Below are experts of layer 6 (counted from 0) of a mixture-of-experts language model. Rows are named router (the router's row for the expert) and show model dimensions 0-255. Each number is 500 + 40 x the weight over its row's rms, rounded and kept within 0 to 999. Numbers have three digits each.
After each expert's rows: a language model's description of what the expert responds to. This comes from a sample of Wikipedia text that the model never trained on.

# expert 20
router:526447475486536399409531547465557488499518521499530591476469431480578467448476488570463546530511510567533531540543520529566493505540434490477510493450573537464466457495563523496445492508468555498497449503506489472559514493539461432435407522541483513557432555517469499512552487499544525509516540542569487549530478469493434512610502467478501496526524473435399500474528458489513526509464539475546442519483490535522541542527517505527449521524524492498564497513489471527568480588500520482515460460492480570511502455542450439441447452449542444495468462506525501501542466479547514446540508513490489427520504533479423525524460502492543466547494557484510451487468594484467545423453505575505544556504523492547535481537449501450471593562503526414534448476499543508506490523434525
What it handles: First words of proper names, mostly geographic or national, such as New, United, South, National, Royal, in "New Zealand", "South Africa".

# expert 35
router:551473461530524450413556510488509508516523491450526500554490556494569536514514428529444502545516446475542561517465446563473533438517439507576566448444555531553427510474551572489528454452490447505520440448457417442493571536482507465426502533551509453531478513500496540535526504535564527492509531520523472486507520510573541509608463504528490443540503539465494517493494487582491444479529518472481537388492524530519525461538485433542522505598502419503566494509521450464532465470478543489506541571541536522553514488473490506415477502511534481475546491546540481505443513522535507452549544514572497453531538579499516487501473507554516453514534508504445436441510554534519504441457490567508506522438521446522446543504477508430455624476528525474553491494491514490513493528461462
What it handles: Plural suffixes like s, es, ers, ies closing nouns, often in section headings such as Places, Competitions, Births, and species texts.

# expert 58
router:513463558487519460409471496511594462508577498526528457504431459427577507449468459556534531514543526516491502520510503577580442453531496474496498486450594502477428462492541544502455481449513447480482422509558459479514481566543470508427513517418444508526446513497456525512535532507525487485566551521592527470472502474516499494580484520579471502567503528464512429454549476466501526449421514548548471479525485509484488597483496506514530556507497504530541500507508481484527544509500461549451453527496498532525529496503475452503441470552515479474433488491566467491478460500537514512464470460470454429531501528493474466452516467535506552512508491522487403460431570518491530446424485497414567501534517529495464474476454527493417568510591523453531527388460498495522490466430528
What it handles: Determiners and words in entertainment articles and infobox credits: Best, Starring, Release, film, album, other, first, Country of origin.

# expert 21
router:556415536472543472462571570556546491459481483527506528496568468519559464452491507464564513512453531526556561517489556490503542486499482555529561511521534504538481480508478511424446551486471470532510532480512497584509576534494443505517489497516517485512497431487470516594480500468574499464500537561492509502521588485452495501537454572500563407562524491472475467492540501484411535466489557534540480513487458509526467454524537518475541461481511461509542515514509474434554534568493410485480437531512547493515507562476583470481453485562535435492447515549500489438443467534535537460520489536524501489540501604503457510498438578452479441436453509471520456477487580523519515493473514551481524483440452465514419495404452488511482543469572553482523500481537432472489488455474390
What it handles: The first digit of years, line breaks in lists and infoboxes, and prefix words before hyphens, such as 1-938, post-war, sub-, end of.

# expert 40
router:539468411529473468439549564518515475505510489477517614496510484478502481420472477554563504556570504536540543522478524522537494517535560502544501526469541539463448489498515551545538487526436501533494401542514549427564501440465512473456450528583437525554462558559480491480536485507487562471504525519515510557495489459544507504579499576461510469600579447458480535438600507530450448503514530496506500491527548508478526483469569562530450483521530528514520467525554499493526535560515527527499532543491564616540518472480448461446477480428494459507489439497556543454522569528481484490482481531533454387465515531468497476451470484530514540478564549514492477508484559514562523466433488510479512498512479493463547488522463469433498547528496493434502473451444529516576473545429495
What it handles: Word-start stems completed by suffixes like -ics, -ical, -ing, such as phys, mathemat, athlet, econom, bas(ketball), often in sports texts.

# expert 30
router:549501477497501525456492490505567485468509508553565526495512418497488432471460499535462537475552543523498517600509496505562497473526474478495589492431565548549401509454598579390508444474450460548500404532553471451515558559565460488469478467517493479559430416479498490560508562518534516490484527584555502492476482461479457473528464557566485409550555547480531505466508483497467457522528545469450494439488475482456528484459549488507482522526486530477555498515500462501532497534507518473467458456514509549538534541441532452464401498477527503465430560498484501480440524527532555473520438484552536470499517474496504507499484457520486495519466526450477447496505597472456510527419498556434505536456505462527420501499518492450444532544593544462491537458482537480500526501464459
What it handles: Final digits of years and figures in tables, and suffixes or units attached to numbers, such as 55th, 51st, 22 kn, C-130J.

# expert 45
router:512429485450519554502461536509539509424490548511489499414489482454496481466415468506545501555564541498518513534485450487490572473549493487495578474476536594560456465465524494501445496523523514514392464487522494463499488575514461447551451451552476486509492470521456511519509587485482521474505474549529504455474539454437490487550453579491416476532486518467464481490515443541480493473553572495475577483531468517466544493447494521443542501536509512520549558524524462481519521568545490466469467536564454541614476473478490539527440510518546557446481465504500466491412547520590587472529476477599522455554458515528462476501537462444560517522513526459488478514464532525506571467477483482469496520488489446550515478405539517473434523478490527408539567399496457468521492503509478
What it handles: Single digits and decimal points inside numbers in tables, statistics and coordinates, such as 1.1-9 km, 30.21, 5-6 yards.

# expert 26
router:444465501544563488418491516476479459508532548513565534520450443506496510455447581517433507506584543490452530505505508570552477412510537503516493537460555478540433507421484556428496457460478497443542446538539525523580497562549490476492497542479479479556490527476471548547546516448549615546526455554499538495476529472525510444570470575516511453600445482498526481524517473416454564435434535508504495470483493440419541521458492498573500482436506482536528512471527470405507500605499432444480465540483507563511482505496534542533448497509540480501447506496504498506514425547531539473455520525503490461518406479508498429504447559543487533489468518568521489489496537533470541446479546502535563499501474511440495487511487532519510551513568508514523508449528544525486494439483434
What it handles: Pipes opening table rows, header underlines, === heading marks and infobox or taxobox labels like Born, Spouse, Phylum:.

# expert 60
router:479495481447523468496551465510613499466534544454522517470472433447520532471514468549497492458590537586502491498500513557579496457492511463533518470496572457508447485502487575468435509411424493492460408519525503495563505537524475456499475473504510507601452525463465478523541528541555553479490505521549429481503488444513474465531504561545518459488481475440474452477520464511451477464425508487562474501507429473514493519493518530498529564472483540490541485452502425423523536546532483501483463539459461524545499576449546495519433508430480506514425503459584527507475475523564520459495495496466500482475560494457436525446464506570493484537458505547457407427428568509493487459391490510432511520504545500504460464505481496456450590509543503478533552436443562485482545491478535
What it handles: Adjectives and words before a noun in sports biographies, such as American, Italian, early, new, first, and year endings before season.

# expert 29
router:508516520544521435413554549448498460539521566480568508504501439457579506516526466511501584501509541537446593513479506508528474431527456555546531467415582529530471478470517567492509446461496438465542440412527532499543536511558486452378513488536453467541429487532481532541507525573525560499455547538568464513464490523537470505557462459493484458541533557489429450394479555504482495475506557519418503432533524520495485523520515474540503538560536483468536532500500449457540448498452506544440461561530517543520519535471530481477495532479559503471475434497544514520483498521571498444478512541500501461499522544476475528516491494510502438480507523495487465465486557521506497466458470514494530508461522482554472565479447537490437599525581528481587531472491515485495409474431464
What it handles: Final words or word pieces of organization and venue names, such as Association, Museum, Society, Council, House, Arena.

# expert 24
router:513449531518536561487520500497509515504543504490527513472522448502516429517496515515505510486432411489519493552468533544468483459554486490478496526468539536469431543498488532490449473515484511506425479447492439487564484501540489426558448447500461537544494472501453523601492491486586515512525502550515553469502526464480574526494501475514493381554435547445433509509473541466472502499505453495519473505503533421510509524546502477525483528514543478490535472535524484490558474524552432513466538520467505484569484535400646461578546486496582534473465499526535491469447501547480422487545498562583511412482500527513470516518495444530509424595534550577543491527483588524444481436466534555449517516455418491542469459445492499464535512492547522429548516440496560470497532490506464
What it handles: Byte pieces of Japanese, Cyrillic, Thai, Greek and IPA text, usually inside parentheses after an English name, as in (池本, (/ˈ.

# expert 14
router:548409513477591539437514515506533487528515516455556540426486514439561509528473480485488523462504535460422498561530542572436500505517467503539497465468502504483465519462482557545495460474459513475450485483470455547570455568554570475525476464450494457574474485429444567573494523460568494544500490532587523487435516548528586473600421554502493436508504450479500440521433473461418541486478550504483523473535447443496518547446500491540476482551507504582557508549511419497556530552496445524460513524430545498485509510532560498496443513556519447477398542519495548504473448529541503490534446525582508493502476484581547485478476486503540477520460553549472460502472518534503465492432498523451554529546516504494456535476481530503504510528528586495510486462459504505455510453445517
What it handles: Commas, semicolons, pipes and brackets separating fields in lists, tables and credits, such as "actor, member" or "Olga Beresnyeva | Ukraine".

# expert 34
router:542499465527496494518582513491463465511541497538582539472543478524511476432477524467455557521550534450490511517457484487568586466547456491534504477529603504518437471398519503442461527456450517444495478418492543499539537571541503468540453589559471498554438546552483464523534528495481517482550496520535492492513506481478537529506455567497504493451488526497460503498518426516504520506523514502447537357544479496473492491421434546521519480512535515509561504457558511523493458530527524529459475540488463561509494468470526487380498501409563533452497500509468525564495469568505526453595473481504484434494433485555514493443548465510475467609544461541507483512498536526487486522444482553531510580500519523503481495567448456541490558489537536476514495424468566535442494431475494
What it handles: Pieces of Spanish, Portuguese and other Romance place and personal names, e.g. Que-z-on, Pere-z, Tru-j-illanos, José, Puerto, Santa.

# expert 42
router:513474438583494504457516478485515483548479544482532549493481508440527495461473518496461548519491514493502550510461496525571483427501509528535479483465552504517379495484481512398487460462460483476504387515469442482595483582563492500475486529494488449534460499470427504469548513499608490483512500555563524529511527464531529461486431528545468488478472538507427358489524481544472488470496494504426481454484472480445533514401484504523561471457488460560578497541536469526511449524442508518500518514477489512506493445471508540418453482501568495474479523528508556488497482549552532502514483476504474479574423518581492486485525492529495491490548509511467479464401546544514522463477483535494464550541578600547453502508570519454438542561591566516501527483458508516546536549521503
What it handles: Word-internal fragments, often the letter c, inside proper names and rarer words, as in sar-c-ophagus, An-c-aster, New-c-ombe, Tes-la.

# expert 5
router:550429524457584452470537489514510475539522516497511534462541500517478487494464518512466475509509489428486513496475496523518530442537453519509534443519444607486490516469528571485452417502506447503479534462487490535559472515529507481522480427447483507452497378493438585554434457486566509504513516494487552495528432506542500457536487517460490508485478489498479467512493448414449485464533570522515494440456495448539497513502529522469520420521521509528465570565542455497567553533562455529489617553593508523491526521500561492453421490548561486502481516490473567519498489512491406462483423564589487477595475563588465477485490476436469463484544541507527498540459477524495531399443479485499577537512514496475483453526498500506485503489512572480511509491480538477510499453451405
What it handles: Bare space tokens before numbers in census sentences and table cells, plus sentence-final periods, paragraph breaks and heading-closing equals signs.

# expert 43
router:482482475525517478454549506483537492542469547532529535533571503453466511475443531516501476635507493474518462538489470496524467433482554486541522467463557531454448442477482564513423472451536462566501457492497477419509465552557556501460481464528498528549542544508460521523498505531509480504479527596510584515456543470446524468555476438524454514489499565497459426523514481476424402447504529544510522425495545482508551490467531486451555545554529497477565531555552472476539503451509544538445529566539526528529539473383580485535476533478504480484414464474474516519485549525563558497438505516512508466491474475492491531505481464572494441575574511469441498503504602487567530479456477463506529547489445544484443536467444513496528517529510540493583484476510543492502456515415516
What it handles: Pronouns and light words in narrative or quoted speech and song titles, such as him, it, there, something, However, you.

# expert 8
router:539484523561518400436522521492441488512491489494517501530552502431533550526495444511519476498483575509463502514451516551491518483542471521508621519434518528582437490447488554462542481505565446491510459428557510447512532491531496456406484553501416424526463405513502514562529513588500580493515494516564501505482510501589483453523480484550464441523547534498439518447485567487465463461505531502396443472507491515534524481526515460486496561543558456494558539518522427486546479493466576525471478521521487552522530598443465474483528504530531442426499432495589541510501512532530525481530481494509508469545548541493498537480452495545510480502560530485499481524440523478498490438465479543459513502460523513524490540464515549480495583489596528467592554469482541494508430469483504
What it handles: Common nouns or their final word pieces after the, his or a, often roles and career terms like footballer, contract, career, album.

# expert 49
router:538524524538456530464497537483497473522572515554557537512508458495454453519494438480438535467580520485492475535502493503514501515559437468523572516396531528551476568517520509436538460490500445476499434501554480470545525539535471481456474515500456454551414463477459484582516556491533567506518571541505493457458441490509439451493488532549413445561470572519511549436530531434460473528488534451461551429503498453448503508484504493514464540498521507467585524519504436472513534590531505494415562486519567545579474566473560485525502496478486559416451492483549501513426487524523433508482502515525496435469520463532498504504461496540540465505521524476510509455458620492442500490443476534428515544463513495545449541574529521475475582501585490463513560479470517488484536531483518
What it handles: Unit symbols, closing parentheses and short capital codes after numbers, such as m, km, mi, %, FW, DF, MB.

# expert 53
router:530438425562486476381517530520526495463578535512521529461532474452547494435532548507462544576480432482503527544470461495529507479519491517528473459430559540524422507493463565443473465493500482477501407471469495462588517537546478503520479531575487488600439514492523499559530509500496494513511517561530543518477487476541511447639464494515455399513494497497460447457491466456461439514467554494512478464513497507472539452466512495559478495517457520525594517510518476528532431520466497544451539489517540597495483469478530472431467481504488525474486503554504486531491505524603477478526466522595489429514471552541489498474497494510552499505569512522518437468433535552458498475441489546520493508497461540511465508462494513476483587569600587449550497472464556514545539521481505
What it handles: Word pieces and pipe separators inside wiki tables, such as Date headers, MPC · JPL columns, player positions and name fragments.

# expert 63
router:502485469529543514448521492447573453501490557473547556512504489414509485488466512497496526534547536521436453480543505539547503477512478456556555432474522480539502535529477517470468461570456510532454419483497526456509525565571537450459464512435427478592492465535468527562558468527545517531516446502561486576451519513541498448558477460496444477480532508503490397442547542503465526507500567540460509493507473493533568475498492540507527583524511481478537518528552444497561531514475452502457487532482521509495527541445493469441482563514549425471461550513563486498523375531515453546474478549564520418517505488500476521532467536516467480478452495503446431529474459442537517475465413476521511511523486520488440586444432489467505534526577571433584507518528565526446457459495471
What it handles: Subject pronouns, was and who, plus office titles in biographies of politicians, such as Minister of Education, politician, she earned.

# expert 3
router:543507519497568551472537600463491491512516501414474485519512473508541501492520501548486479551529487458533533484499475506489543459481526514540522456437502517482477475479504472544446350534463415548485396414479469421548527509530484471498489507606491495533525544483505498500494524482578531452460529506537473520493540528546510484595493468528410483444490507427423518473566506500428479469544468510544541470515561521474519456463478507489514504499538475478561551562557467468520490494526536514449492482453488553521432458482605477434502508458504512478428510525543517506502494581486512520512477526519442467472515520490530582495435512505482449526530521623557429492533507493515543483426466497509485474476499498494483489485465460444494542520552548488523445421419590559537518442493528
What it handles: Mid-word syllable pieces inside non-English proper names, especially South Asian, Arabic and Slavic, such as Jah-ang-ir, Bh-ush-an, Neer-aj.

# expert 31
router:540514494577490550475527509475496477480561537504547444449533470441520549482515539455495507560531482522467445561499471526525517512520458461517492490410547565502436500514563599515470482503513510452537527549500496417483516573454485528568447446471426487557480547435448440517459554464486536492627500509580484463497463458496549468526446485518448400526515520509478494510502528437479534469469532546493498457522522495499492491477526482536484525528476518495550528569518391469547506565577478529411513504499534604504517494553533473496437447533498551457438458535503463473492468497607526466535445536513413460538528526527462509503526526474543569521513503497497506482463545467481453458474536583532530504514534479543480539571461536503542525520490539537492569480466518494548489570469567
What it handles: Pipes, semicolons, colons and field labels in tables, infoboxes and ID lists, such as |, ;, ChemSpider:, °N, Turnout.

# expert 33
router:450440424478546442487549535470457455487481518542555539496507436491548505464468483574517517575562492528509519417453492539525551509484491502562560443541582494505456476481453572475507576458549470485463416468530525413503504525500514495431471498530485526490494521508462527503609516535550504528502495528487464594450511429527546478591423510581451481535526426443484526456563529550475491480463580471487484500489469547480483513519560545549524529560529486545500456554500442471521447483471517550527467522488532593543530499505523478414459500534582394536485504568490530549502523498522556511523496499480504448496459540488456555481472533548474509444506524486497467475505536481524497545454549516524529494495433455502521511516446444468534490528506549439524445485471569515473411497485549
What it handles: Short inner pieces of English words, often after a first piece and before -ial or -ation, such as My-ster-y, P-erson-nel, priv-at-ization.